{"n_layer": 12, "d_model": 128, "n_experts": 12, "experts_per_token": 2, "d_expert": 48, "d_shared_expert": 128, "activation": "swiglu", "moe_layers": [0, 2, 4, 6, 8, 10], "router_score": "sigmoid", "normalize_top_k": false, "routed_scale": 1.41, "balance_loss": 0.00255, "balance_bias": true, "router_logit_norm": 1.0, "init_std_router": 0.033, "lr_router": 0.00218, "n_head": 4, "n_kv_head": 1, "head_dim": 32, "vocab_size": 4565, "norm": "rmsnorm", "norm_place": "pre", "norm_eps": 1e-05, "positions": "rope", "rope_base": 47900.0, "rope_fraction": 1.0, "qk_norm": false, "attn_scale": 0.177, "tie_embeddings": false, "parallel_block": false, "init": "uniform", "init_std_qkv": 0.0444, "init_std_o": 0.0, "init_std_up": 0.0444, "init_std_down": 0.0, "optimizer": "adam_variant", "lr": 0.00221, "lr_mult_qkv": 0.4, "beta1": 0.9, "beta2": 0.98, "lr_head": 0.0219, "grad_clip": 1.0, "warmup_steps": 589, "schedule": "wsd", "decay_fraction": 0.882, "decay_shape": "linear", "final_lr_fraction": 0.02, "batch_tokens": 65536, "seq_len": 1024, "doc_mask": true, "train_tokens": 309400000, "steps": 4722, "dataset": "wikipedia_en"}
Below are experts of layer 4 (counted from 0) of a mixture-of-experts language model. Rows are named router (the router's row for the expert), gate (a neuron's input weights, with its number), up (a neuron's input weights, with its number) and show model dimensions 0-127. Each number is 128 + 32 x the weight over its row's rms, rounded and kept within 0 to 255. Numbers have three digits each.
After each expert's rows: "mostly gets" lists some tokens that are sent to it at least half of the time. This comes from a sample of Wikipedia text that the model never trained on.

# expert 4
router:156118100064071147107145110119204140057142164167145148123067132187132128158154126121092094149195104082140116140157079180132137132127074156172107139133109108161123105145140185103174122132148148133104070118160102117190198165054076144129137081117141132089148098095149160152114168121161120149184096147123102103180153081202153100103155136111096084165106133160131130150117129160118104119134
gate3:128131129153108097158132084115102194093151165115195124144106185164099148099179185135114135136126117153122066116071061102145063087164124114091080114130105161109222112071089144145146078114155136126130157123155100093177112196166150152143146064154146123146120138168148075141154178077116117090076105142150111084163119119163124099140094127158136126111102164114100131151156125083069118099114
up3:126109111140164122072127179152104163109143092207157137142132104143083122157141213124184124154098099121154130077081149148199089160146130185134080100099122123111113107144046061196136127128156131180147163147089145156147105107079098162093135094113109121083150124138068096160167110143155089092129138085165175109138135126118134131093155135228116076134119127114113137119095144145146113098150
gate4:163155070138199113143103094147128145151089106086107096204192164083133145162112142144178127163150086156119106167153137180139168148134095104122147072168108172083124125137055150130139165184110128095121159121129151143157124159115159147105209112138073176086098156106083089175088120151149126101150107162164120095112170114086115159136174121088119141118099187106093081113130192158101135134129
up4:146070123132116124167168146119156147116124128123080141059141146124105107132050117139135205138122049122146106114153140186131176129131113132093125086136110123170114109109090114147143124038101122118085053096134164135130168129130146150150116107201155151089156123145179121133089144099181126043093111123089157077095128167089128137060168140146154146083129094150199170136129172149136115119145
gate5:136157119143146114115109111163126148137076136126146153158090115133125097098109160142175098201137137156089191127061164078184186156156100147171127124199117143101163147135074117175138079170115118152180159142077099140138092157132175111176141111133141162073146138145076131095173163123125150127085126118113196112093121101071164092113063099175148134127083153125097206140183131140137132167126
up5:083083145104100157160178140101142107088127117128093168183095117091112153086155120148126158097083185089162117112140119137150139081115153126131102119144164151108112076169136137131102098089143154143108210157144134079147110069122051197123092107161105167132139143189144154077148088121113143133098124117092137150067137140138104078168106124182109120068067145055092185117159087102102165125125
gate6:142173108143189104151154131180132156145132108141158069138159112136121054136107144088150115220135076150102134103141151125091159097097129066148097146063136099161134134126082118162047126116146138174097104127129100088078114132130099136156100152163106115087141129163082138056150168167136182137170139112080100088221145157092125122188137111093117147168141107159155109100150163137127104158159
up6:129188115180159119129150128153123177061107157130100130156098157160122096141134155141171104152139068180096116149049088094116152130130182147112073113113078131132132102110136101169027089132131069086151207110172116097163147174098114121135147115131121138180152134132145173106080156138137219144126124189118104136111167151143150119180098121162176070152113169118110100102108141120147121119136
mostly gets: " well", " Sh", "ari", "-b", "ij", "aj"

# expert 3
router:112119177233183097158077082103121124189117107171120149121205103121145141125097132138150144111102134139072145116132131130133114085133176104123159168109126139074112132131134102200130138189068109148109162154105175126107071117169150115104156107142121097101087129104113116024108072091145113129093130118093157154075113124082097191123142177154142158109152108084104157106108105106171113154129
gate3:159098176112171158136142141067135129210152118077103117146147118132147169112108117178178124121137170136192135113125134075155074167108147104154147120127119131137136092127142209124139104140174162130133098150052172094174126130158139113141156107105154140160136108116144200141162143081087078108094156075089121154078201150077133130099085161158161170091129104111127156154193082112153161136085
up3:188091104142184153119116079133125146105110181147099124114174154118131124171120153134157165115163124110175129065121083103210080142179088132127167128094161150093125101098124153136123114072079129183073150122142141131134148112122123130129117158105107130140068138109145173142105066173069080085114120142125114124152093178138092104033123120123162197149138111127127163088079139161125184202139
gate4:194138158197158019149144134058110102103109159130142150112122132116141159138105116175136134114136149146150171085137208139167127109139135113117169119104103114115162153154158180170102098130094131156084152151129101111152138086164126113125110115097131170108157177131123097119128130129113049085155176084111111130087114129132087150136118149133223198160121105090152049124144098085157153180138
up4:166183129164165095169112092123133167107149156081086143105139085135152100165100070153153120163191137118147114125164140105068086066109096132121193115099104174085133147156142141151110112121084124111101145131115092139113159081156117134180119078106141126099145141119123089067155167151182147103166107082118099149130139116104046163115113182105154206115145115137172101104124165101120093226139
gate5:121128097150143090106129103227085084138105094156117157103142096090160054136153124088104110108155138181113120148122083115179089176123101095085109134150105105067116132142103165087160081146135154071161107116118130164130145129120166128048146129090108184121070113090134108181127125110096104132057106125096182132108114145068096142174136174131129102087141083177118143124103073111174114160092
up5:122140118140136064071101147107062140119091119150071129133113149145136111164094089091096090185104119134110085066160122193155137149114141096082112100169132115084126105090146136108137058151102143162127097158135139190058153098136108144077105162129114151057073200156166109145137110179173112111124107156097152097120118095113085194108112118159124141132152097137096122203091111145122145124068
gate6:118121118150198118133114054109150146160114133156147145082120126126130085186153118133118168129127124148084138137169130113113066137122122138093166175149130098128158167119096099075134134226129124187140147106162202135157130201155097096018136129096064072095096114093141159158140126118102112142101138072100151138098067161089141169075103131118134144105168121159073153152123119123128138146110
up6:140113144124150132131137132173130169139144131170092110099110115105127081141134145150157176127072079145080127133102073106081114087168164059142136104131141191140142076140082121189106104185070113092101088104190137127138164186122136136100083101106139130170112063137117184166106101118120139143194138088099116148093117095136089078198193118098076136110169141164141185086157115127157100126131
mostly gets: " l", " go", " cl", " II", " due", " be"

# expert 2
router:149142077090119156156064128136078101094098137092073141148162197117163108126110097125135122112135145149169103129133132131134114151108105125063104083164142102131144177125112114064088118147168102091127140122060136170142107150139128113122119139100108162110128141193101138217111121139132123074113138086213143091116206169128103134121086076077120124078139095182140165118111224125090135146107
gate43:141117122125168134146034089132099049127113184111121100176138186142133150069119102166194092111098164125091126110087119148146085140107131120129103158152098112150123144148094152111166088132129122136138115095098123113162130097110121119100097100084091095184146160129067050099119143133150147082092122087113199126073160145135101196140096108138174131198167121120133167085115200120112139177117
up43:128087133144115108103180087064149133115119139059177174133159082144103139124189153085063203156153103068136118164142162125058160115087152164181117115121087127078158155138113123156139141126126065095098110160131158148202096150099085119086168100127124129082127159132091105131175137130117121152153178111113116173187091111092117134098138166127108107128173122104102181154165120075083149153111
gate44:159144056097152126138123143126115138092138159074145039110159154116120125126149078099149107123114139130123137082129113109088105154157101112126095073113127086097112137139031189083100119134093113126096096158165127152155102168177144177125148127116127195127099144124105091181085110110098099020073146104153145137106135108141095158104167076184067180081154113097137157132111153111102139139122
up44:131161065136110118143117116115155114069080138055158154146084137082157140130088085150131157075126190115156101099088084148167119131088093145150136133117164138070105099160041159071090123126140123076123156179148142101101124061176067115128157119129108174153148117116172106168125129173151130148154148113085094132152132146146129081086099125080140155067185150090166139118163163126145161072125
gate45:121079094125129126082088167181144081136153119161137141142131124094180061061085148143150129073090144120137123156126186153133152172127111073104104087095156038105121170140163160142117095120149102131102105058087120153093080126148123190154132152139115163144126140165117150099213090119138137120155176170153110115167088168113120129170141145116079147101106111126116076090105170188127109148183
up45:111121155122117136125131134152188116130148136048074110102146156124157127140149124159154085140121090113155111138188126095067178115080118113097071149154196150120145129111143113132080139131099107225129126149081087135102084099128144107156139124146139184109199140132156170134133181102128140147146112187093127117079191183132087084175127127119172092091172151132056145131135134080078068111127
gate46:138157102131108083103103137149054061061124133117084144075115205093172097091162120129113137042131114104149086091161152107081161141131065138152134127125052091107143119147120160114105100102137097166092107150111141125192130147144098150094126135105081114149155145172113139133150163166135143101091089142203098127110135199165119084167104066106125134115112125101100134128109171160066164138112
up46:070130158185153174116159124093184135137106187142125147199092068147113166090098141129109106161126116176085161154099135075146095128143166155103074125125168116122120079094153141173147125108099179117132156126128174119110151104089173138178148141136156129149121171069149151087142130107145141147135144104073165108160081060112102147113121178219162090175114093110190141157095085151126159149141
mostly gets: " It", " can", " |\n", " dis", " At", " qu"

# expert 8
router:123115129066069162106159119113174128106154123131145145156045143204114157155116084101075101141166062046136075169126082148109143134103094161156150129133134086129142108141141154097141116093109102134190078127180085101158169131039066130119130147125118167135133041081117149138118182132152097171154090139126126145135138102161175125128151136090111093140107104153108102152128099154115138075152
gate14:125161136096099153153184090118116092174151130118173149149120139081085140146110136165136121098099207109099170128140118137132118033118153138113180143134183124097142135130113115096177111160099069185108119145143128131138111103133152159052146091150182101167124144120126156099098148116104066150110113150144168124073183138089139186126138067163157138132133108081096086206143131047171116147093
up14:141167123165197054072108085133089147088175080148150149101198101182110176143181151148120098179134131152094112113143121086102162144157215150124172172106134186147093095114133140125156127138096152104142116085127181116079183106106150139108136133164104128112135166129128146100093114133151116147138157089073150123143148097117080169101088147089099106094092072075149145142141154123169139056139
gate15:162190118217115179131162146089073058148157130096102105180117186082125135131159123107105127153147147111154122135139131122131125175061177143120094098143116122149112104111158165150115052152104078081139129121134120095105107080133067137114141178135106198134109085107125090080160149128094156136118140121107125125141099135133134118103077152232081183096180165119111125110175144101107091115143
up15:096109111059102134071105116179180093079129164099100155103089115149197161084096050095146128119125185157147165117118125124158098129132128126122128150116112137136179116112126112108125183111137129156133139090080133147110136135081135128135184083177140107114137174134189124114125117159063111109162162135180181150195061167194144099131181138127162057142077153110089120132148066140128105119114
gate16:125144118105126199112118136101196102110119151152126153155091160112156038084110124145126110074174130093138145163080140146116192112145075069158086085193123096126155160161084144138156141211138124112113096131080156137100167184083152124119150131134083133109145159106173136129123108148073193132185174092135169151095110123130107200083097119161120090105173140104126134102076133141137137113113
up16:103137087141113111045104153116157137113105164181126170099135150166097092107095100143142117112128145194115047116213146121071114107128074078093131103186078122153100131167092127119173122140143102117131126094088167143132136147112099170085135131127056151141145136135174153081117143123147196117140145149143133081172148165133116135142145090146155180158153132101070148149077126215105114141187
gate17:105156191123102120107124162100150086094149119136155138186064120105121116107094117174113165103117095084180114165137123128099153150147108140088158128192099116129111105116121159112086152153181096145113120145128136111079060115142092151122176085149141131132155149117160186150115205187158156182105090106158166124058160109076163152175156105219121157113070104132139097104107160109147161185142
up17:134112135134109207097159146151141063161133149135144165129125122116128140090172130141137147143158099050171165100109129115150176084108128176119134123130061139100138092136060140138108126084152121115134110130117135135143116125105125167146180131121162140101099159123229142094191146188101145153100124168137194166132060113151184089125173103158176075129070137107121142156192089084171123146170
mostly gets: " Be", " An", " Har", " Man", " New", " United"

# expert 6
router:084157167096169127177138149222135115153158124177122142150164078083119179151126164152135139109138164172102179122112116122151151121191154114144093185108145121156132127137111156142147134092115131177086135214085122103119111146185166131105167167127161113144195098108169078131121128189138117147132178129147116093126112108122107175076166084185113109118191120101148072167153090121068117097131
gate32:155115156186083117147130082085135150157146070161153083189158173117175105158118213121110153140171140126146165101104159126173150175132158141114121153200058133142120121119130118095105145232084119166142196152098165119152125145186142130141106079112134104147099130162129129118121123084130093151094145150185134092156141133164079168103142147176151175151140101148140157142108167060102104112146
up32:182097174117147127123153158113095122095072112126103079153125061086137129134110091094144100191113111150189085129140099066130100153150069143098139137088185169090089119104086113155164131176081137130076073095207105133090121082109169118138095104140135109131191188135131197095130145112166145092063137125098092137081176140106139155139072129129115081086134120120131097146155116139138136163139
gate33:089159122125162099147147181157110109179158096106112071203154107052129126174140098126111086104115159148133115078096102160104102068115144126135113152113076086136084108113098188123164100176110141111117131136151130118127118152142116054090123098145134159113164105207133111167118160094140112079156134102063128104103077135140125109166074123111094199106142166100067150182170074139119108086109
up33:121152170114150146143142161116174159147159089168102055158177121051140150134159081091124075129166110140106091095035103147104069088129122137127112134103102104181166120078100126116137125143145146154082104163135162162124201111129120026085118096129076170100136115129139093155122160137137141120149109111076126129066104175165149089151095051096085174138122113094110136133128127134153122133113
gate34:154179138082142082141064123125151149179151093106155140133144101155105135134130133120210187141144141113129137075107095127179154127096082076089136124182142143091115122158119117108138156126103135148113158170065068092102079142147142083113157082091099115122121106144114119114099069171144071084143112115136189199046136162117172142062122183084139156128112110102167158144157167104102156099127
up34:124067132101102113172117147147085094146096129124059185132099108072113132095091095091088152126122103154080050122112165148122144124131156166121126146113093103113147113119134122114119110134104147181169146129174121105128169129120119164117107100098136117148075147099141054202176163135101131129099088128154133068172101102132120185140076109182174096083133201147172078157100068134144117198096
gate35:195133089137135057074063102116136087184134134148145077170138152161167152133131185150132119087157095069101125123137141120139069131146159104147124120126120051117099133127102106145130080240174170120180146103162141145085052122187094133124127143098138177073120128079140149113143141103143148140134164116103100162077113102130079121143105133158128165117105094078097109156124143131111102151176
up35:128116177125140122118071085169164084090138120193117133149126091250165089130082137117132156118131131059178150141106146154121127163146138080137091167101167148092154150086156092192123141138170153166152134054119107154085136137176135164176129146157116169104122109154158143144191174110151111157132142157158115074148103138170084098140181096113113146173100156169116096115169140148151133126165
mostly gets: " U", " sp", " Th", "°", " Ch", " ex"

# expert 10
router:158169101087088168095127188121127134128146171121116097093091156143130117111115094071118070149152096128152096149157090185165130133105132152142162096148154139150148129179093135101163089114157121084177067099150099122110148137033150194120116147101099173105101092135122133131187154131078121124189090117175118132124128082142140093077112158103114111185111198194168096110084149156134149070113
gate3:117080158229114138123134123091095132156133083112118053143134045126111161135102144128083120098162093127113133178130148099125111110178126130081125099206093071099099106107080138094112093166082183124143125156128146167111146081159144103192157121127099114201061191149143140138149180091116097124119127156132119136117113151074133152123130078127120171075105098156137086075160105129142156124145
up3:121158122126178051123105123147116084130221147119151138093119177136112112097107144124143137221118089073089182067152131149106147092151110092136101119079121106127177149098165106127145173137199141136112107139134124082149143137108138144107095126127104173053117121119119094130160122101133114142129082136134078111177146072132086056048163116145127155138121168152164166099173118118130105056151
gate4:159109106141101169185155133075139149122081096141146099137140151017136123187066091087121106123111174091158067146098178161164144153134105107101126079107139147105163173178088121112147141138112127110102163172115122165066128109123106079092157084128083191145142113123135087134139085048121105054125101144170165158083109122106126138156111093176124144116143127094107164133083108099127129163107
up4:145158126086150081172170104147088129188140091155074109136159070109103140108109089147104127097116164140110104073096105153145044160176200104055130149125092118140106117085148111146151137189135130113110102173112104128143151111142130143158140132141157096144160122103132161129173130132104179130098106107170154128142127124145090062203134126092187077173137149146106102111074054070142121077088
gate5:101149119158150115132066116087118173164085095090134113129160146135140061136078071094123203112094119103132177138119124161135105117143168119164129135204167127129068164101161165164108125150090141103181189128166117157083124135139085104055165086109146103104075103126101062147080128138179150073150149121163130159086112141099132171082108124108155175078126138151106102119094162162150107147170
up5:180143100092087135161127057091148134135076112125193146158131129126155072131153119149123188121140186141180119096148175159109151090111083119141095155127068128080111162130088130075142156152077165135119106129121080164089128162172132055111141131096105147070121098163211162115113129151138177098135121179102120156115180086106102137133147152100096075078144141150195148131099170122127082109139
gate6:164104105098116174126122078164099121185103137161066128113109104093136100092154108155170072126124090176097149147113160130131153089147112069086095149132123141117087097210159148137081160152071090175110155161086155118117050120127171178124087149119119154131125092128070096115107064106167179132136131084172167113123163101103063137175062107124117136123168106123103147176111172138159142142120
up6:123134115110148129144168171085107108128150116139088108108127118103045078228094167122128131046147155163098132070082138148106136179203140106133159182086129132138060148115176126133114110202097118142116114132133159163127140138091116163085068114125148163112217113159107169126138111125132156155148193150094174155078129099159117143137119135130145111125112140104179124107131112089192154150133
mostly gets: " who", " —;", " Re", " sc", " Sch", " dep"

# expert 0
router:107158090089099109109176122100121160135111140100140097129080134164109142178168084130094090153093169177108074095168158114100096177126094092107119114151156147193081093077188113095150080102115096116130123103095145159138161111138054063122076163101092095125131191164109101171084149061105125111132140137117149060155131116172091143155078146074143125157170161136113127137154124170115102078145
gate3:107148118153123127154172162097080108156080093091112035121090144123123109107151107095168115135040128133111148148130205127120176210105166100118089111188139122141085091102092126137123101128156153135116149106175137154116155151126088095168179106106144106109134133158141125135144140129151120145096096144100207112151130137149101113132120124060191143077115184042081129103177101117163102132179
up3:103171087150171121115124180097133145157113144116131060120159096159101086107164117141144113189086174151088145149142148111082141156126147135098080135177152136194069156087123115116078063097050118145130139131100125168109155141132160149117095134137100105092130177137086102095099180106136174119105120092107193075152166133123128117168120113101141162171121193086164177129163194163127136111064
gate4:150108127156180132167125170113125104111086077165162109088131120133088109109180176129111171119134206128141098086141127143131072095108112086113097129126042133069160140092145144154147165109109178158107111110122178067115119149160131108186136204128159092096083172179131154162101146109170144145110099090161176130059169103126123126139098068095154098125133136087138123138105088111079062127099
up4:134163107122097112109192082122179152093148118157136133123128156097138190133111105125131099142171096072125088193153091127128106085125163119117125088119088145112219104114119165115175178141159100170128196140163143109113175083150158096169165114132190101067120091119113174103105074108078081131134114111184123088139105135123179130089176155146134089161111070167130082079102090152129108147135
gate5:074161103143095090125170169120062069098098102178130079145156127110106128146182198092088144177117149117111153101121195101100125128111097166116117118090115129145147163091123173125133114122159136112095126147096119123120138132197084135092142092205145121106096187161189087083136130088057138136129190153080125106122157114093104166115084132159095188123115142100116114126175102176121104068122
up5:165178087111104108103166155100136108090086130137173116172083127117145176137184109096134125153114183131130144112143203036097092103152069172157116108151079176180102101087117095157126095076154166109109129138153119156126160140156134095136122129179107138063156167171140129083166102093092127138113190112083146119109132090103104181158139055140155182126102134092109167143157155134141073134126
gate6:108195111118143124086156133054172111075152092114133102119106150123174127130149140168089079122141188135101094099110143079115097145172152058131103117171103083150097177135104150100086121134097150171130112126105112133126107158195086094116092153117140185151111153218137145127154197009105161129133168161119172136138143155132115068130122095161122155142137133116150162145147148147096081141125
up6:192118139129133205157140115095137111111127131126099202105124199092110162179085121138163199142154134103174140094116091204149171132099105147107173145115119126129142109174103124109152090086183147166125164167154172135155155132116144149105166126144108077082100100149073138103139087096079134098128107038174139180102136139094145140124126128079163191074103119160088132108091141150137117116159
mostly gets: " him", " an", " them", "ely", " off", " large"

# expert 1
router:150106114058071145134154134138181162073143158091153158135058139176106129146130120111082105130162090056145101107144076185104128146099085171163154101085126124142136133134135152118115134136132171111184077127150073100177179156054061142120138123079145132125132087096145131156132173120181092165166091145113097119168138094192180101119166132129098081158106148164138118137116094153086116083158
gate3:090147115171169114116139130129112172124174117155106107076093095155110098099172181118143118152213136115092126151158157103101113155125152122125158162155115125153112109088140125084166090107087113082152230118124100137070129123137082136117157087120190168152148153155113103126166110169095122150118186101079130137155077096046104141182143088125135109076098110078142158158168094074146189119110
up3:156121149145125166096190090144127107188149138064167132158145143093110128200154122126077144092084132081130177157125093103136115101186155136142079105088102117127097148156143085034120074151112075174100181106134104099177140163132068168106134155083095152179151137164115150150107100146101106149082137125135098142082134140122069136115165107122087106122143132116096126147173144059101099097066
gate4:110094119131124097165188154133113102105113131134143110159077122088120120137216151193144131102100149131139134167097094051120108149131105111107145164161161178126087130083138149123078122078187158077120200116125128116175126161175105075077109087186155075173143172163151148124192162086117147145117149131107185140173155103146101110167130160154098083078133084139128167159153093138140095124154
up4:088185142101132114092126124141119137157091180164134076125131130158135200105076135081134108201120134199107129097141157172117159097150097126123152080125114109164099140133125117129172170184076087137124098141126118103123128081122126159090136136107114143056124087103156163147105202117135121102141090125090130088099131174090097176126116148142084130080123210108117075175054151182125136079167
gate5:175168142104108045216149134117152130179124123172121149121151134131066110129101127146127124165121115132115132135166117187246158107080095109119083116180071153130102128085072120155131182202164137119103147156095130113105127143134175142117151093097142130110104144090159069127119147114144145118143068168122125080134166147168088142065135123108099184135083118156154090129131145134138111170167
up5:116153127109132166053089124176106150176124058096156117142117127219192113088110086116184138162133107181087133166115133109140124062170151111128161152074137159126120116112141150093134101125126103127172127126140128124095138115123102123170109096155126139128169104126080129135164133159109086156129217181121164116097127112108103138123150141056124112118237160115129072183104183122103138109087
gate6:117138108143179095193085067142118095150157116126132094152171157117089181107118108163193138081172193125143119131216155122188159138105128094139136111139128138155162148184123118115104154089104079135124149163125178142121141087135133124107134080033103139188108113132130129185125109161129118089123142070131112134098163125064127144110191094116128108091097100150140140131031132155095142115168
up6:166146197087131209124099145114073168104156130113116161173133138131109130106172129131081133140141171114111123120123090119143145119109101146112082113190123179101092154081108116115116104092101110088156137107093131051189108115108076118130138168141092135129156136197158147129083148126131186104110152112122126089087157135114145049182121139178149158082115208075124146160139119117156197121062
mostly gets: " Al", "iz", " B", " Z", "az", "z"

# expert 9
router:165118101068134133101130086138116121098097152111138157146119155163195174154166170126139083174129097100184150119122154073114116160134105135133136098080128127183193127090137128118171174080141133169163135055146124137095124123159114170183062105162098150136150128081133222174144084153130073138138082180116107076143151123153176136178100092120069128111095129141147132159134155170185129118131
gate8:105079118131088164170120150110119130146076070165131102143173168132137123117118101080141163065065094111121117157080096143179132103156206064131109118105158107022129090074041134143092141147139164118084109142120105146120114146193125139132156110081163135119093107137095120112083139081166095109095137068163121146087115185063113113079137151145108151126120164140123138129150150097124144128104
up8:163190086132107109162122095150129093125170178103089158155176117070096119106172150124090104159147140084129127131182139167104133143114058066111124167098099114154177155146176148133067136139156108138158110119117104125039096118138111090191157082116119112104125184124169093132140127124110172100100142123141104161198165124187088131134092073178150137149152156131149048145145173162119112161105
gate9:178162091142169090169112082153165059109113086073113097115158120080079133130107121145110138104164132122166168104124074161196133115126161127156129119107164104058129142191109153161182143132156148162114091136127089100075077099083095106145172082106121190105100124114130100104132179106192123095114114163098141170118109182124140147104095217118170166119159103111124128135087171135108110097152
up9:138099071111170164139142178116124056183124138139148120082140167132101162151072112096089140121104151142140086069127118160148126143130083157147104136114060113097119091154151065116146105129128113108173163132070170175159075171102086170117144164096180118138087082190196080130109182173122107122087174095180135127114125117133102114054162102163128136165098093091164136139108157099113134119118
gate10:134149118095125135150126161128076169061108161125129087183166097106135132094151108141159148138113106142074192189109142128136210124136093109148127056113128112081105088130114087142109113092170082066086086132097109166096094132119159195163116121137095116111145200175060123121189170156165166106111100108126136142074174148116121108121117115162159135117141149143169163125182177145149125175170
up10:133116125129165084121125169099133125114081108138141086133147119209164143119134126110127140194100120167142156110104117122148135130195120113121059166154134108174069085070104203158055121175207142107120104065146145121196133164152146122138124131136135084103157094128117119121198174142083174124116134113111155147180139158136084113104196152097112134131124194119142166083183141115134099091112
gate11:126106140160180100100038074179161123141089098171111131138199088115125142144156104154124116157108113130180139076138153121135166122120101107109049088119111202108158160153092129147120203154092114105095166159100114108126141136138174118187164148118123175136109193099105165135167094144100080087094092114134118112075126169169081169163131149114162157166108107125130134171153176106161177145119
up11:151144114098071120101103176099140083083157110116107128128100132102142123090182140177128120109073154172133156099100131125073121137180154160135105154136087114159152167101185114126090134119165136063151100140091109098154204168089132128080081171172080148076149110171137161136128163129077173156165145128171191154123111086148123081106203145146102183090141117208128151128139090113134143146094
mostly gets: " with", " Con", " con", " has", " their", " Cl"

# expert 7
router:174131077104104170083162132134186129104125128120140120103055139119107121126168170136093058157153122037157087167132069123114126154075093202122133161121121085121089079183129120084185153130127142089160036164162082134192149108084120161122077129173155155108124120065111123163113133174135156137135077136137095111164143099145157121139116131102121103122111150152151149157088127156121134100159
gate3:166141083128093137143212168133112154070120155138171137149102132154147105168210127137050130126180160117152135144126145149128114145115072107140099172149095127040122172137096114131146115093135114109130110156146097142158118171106101108052128099150140152122160158141172092156171158075145142154145146125172195201169131174102135064139041119154109148111121129099085170128108105161117137106117
up3:146142096108124108160080172116124084132148082079160130103135125170119161127123130121157122128094069088156140090089123127136132196162209136065139135107144160131130153123148145167103154099189126145043127134056153116174111054135206151178128115124132135093148178123135134157155134078154087079112118126170073123147166148173114051142166158143152168138101119152169153078143123125145148108088
gate4:121138109119144104193118151168119160140146135135070107118113180138156112139148139090146106148106153117118108103146169124182157126173119148061104123133167126201140158140072147099148146122113093162117151187104126158130138077138129111158143127125149157187187154135128168156133096161053136053097122104162079050181165079122069141152168072143098120125187125119138090182119180088180148141153
up4:082140122132154103101139145157123115172183090122061138092099067105131094121139123169114119150095113165084125151122114144142076103210136145093134142125193181120079129123134120134143163129071128145065117150161077151042114058138130207132138092111146090203088094136036124097163129137137113093107170079141101134106108105095100129153099104101105103125147146116190139136096118115149130139152
gate5:189089153122196162086102091122130114157083111117107143117197103127132106157106135144150116117127116159129115172082079101170122075053103086124158126097171187087116086128109145125149128190139128153046163153086120109150115086179102195115127098102127142112146076119142105174091068120132085131101102080152155101063132167100120193125165196126123119135142101140099125086121158117141095135107
up5:195112139084129157169167137152135192060119142135053128167156134141189140122133110188076128083069095046084180172122120115109120107092116120143110136103123197096117086147098108143132104160126151199097116172149081160132165072172101121089158125080133073124115153142138127134103131159118132140114094123169119101106111149078088180142130186113170146122155099097147174106140154091128104142137
gate6:200120075139087130078086120112136073086116187096163097147131108144165155065172087101145135120128117124121156084086132127192185128102095119126134132148065127071159134127110111182099108164170164138109091158133109148146114126117134128110198101083104140119083152132224162162208091152069143156114112143147144121097146102145170086107114115175173086147094115123120102116106111087109139102166
up6:141107086115159126119063188184099112107085163169156136147148128161124147093100114143131086156130118181101158122140155120179168136106165168178111169118116122149068067116122095197165076137173182100154114115111156096089114087145129166141126154118126087102118114182147112087106105152102130184137093075083206124134168101137073097085087116126137159164161151120149152057151118170135181146130
mostly gets: " d", ".", "==\n", ".\n\n", ").", "-"

# expert 5
router:132058146148078164140149162100108179131121098086132118121116084121074140108074092162095167046103150119134100109138114093146132187158157189116105138144113119050136121140086112128084106068140160118177174057173162141167119086159132099162144190086153111186127151141146122104116143151110162129075123138118124175129136154102134075131105094154151122059134114163133174135146122102117195142076
gate3:118065102147151188143096185135112085145161086097096089162096154110116071141135127160156147123084180103109161154095112122110139171158147112119106151145135181119103147122108100172103104139136100132117080115115157092175126090203088166198169093043166077160138134118135177138120129075130196102125124119137129171114088105159150105105103124173169116112087063116100125128112192151118161081097
up3:151120151151159147143099092126095140179133144156128123152154163171106114116129142149141138092148063104127122143147166140099117133134155125140157160160182142144118184193142090138085110051109171120091149043135141179146050148138105162123154119113179145138097150144144088164066185169165162090140129088107143075102049121119156136163151094134106124074153204125205135102101114133096139136088
gate4:112132126141142118112118118144148163115124174120094111161145149056128143160137089192113113095116090101139178159131150115157143163080169187093096108103104106087063168150134136151096094070138165139131164120072108147164104134109168139125174112115126190057075138174154121089117108127049173151120124117126131181118144128078147107199127096135202148067128152163084183128167127128096120104076
up4:131122162141140152181085140112116106173120143164160113101169147095150129073079145071129102152140102104071129146110157132148164118195067103205196087121136129169114144101139149128132119181119088133140108140137093124160161128141127187149100143060158134154129071080135162119110187100141143143173179153179168118145121148179160131111101154118144106164107115156079079104142144149224159076152
gate5:150154087131133117138138078065130138083110075095073124149183109169112115122106179099155166123088105102080179187106142120136133102145183086107109132088131098128136129083106106098167133120112146116113123063168119141163111082117186111166228160076059151205136125155145129129123150131125116111089155130147122109106087158154097135168087076164136116212183152125105121166132160130135157098126
up5:134139143143060122149172161120076099184079130123116120125114148087155105106111088110083115143187104126116098090075148134147182153090151085149131110136080174107153112175103164092167175168112157149172089135104113159134110100099168131193113175133174139121190114092158144142108091040161111106158105168114132069151192087117126152132086112109126122047116078141138115189132161152146137140140
gate6:157118102156114140163115108045102102150171127130105100144174158082088162157141127112108211106069124133149159124136074135135111124112132148139091115111106087103198106108123104072095102112117124119093158125079130122164107084136125109160203192120132127190055120126084097154107106129096131099122141108147089157073138149077134126057103107126244106098117133145135096147136111089136116150089
up6:127119109031126141159128171115087102165162104090114160152122159098098109125138211110103112092118126102121178104169145129141113176077155160184126105121155115078186143131087138135097143083167132110158117125103131066164111087114122128202127212159098195185102181142123132099186146154123147130139121135108116127159099159189148146088095154124126123150161123101082106149197092146130113141081
mostly gets: "%", " Z", " Ass", " inc", " Trans", " open"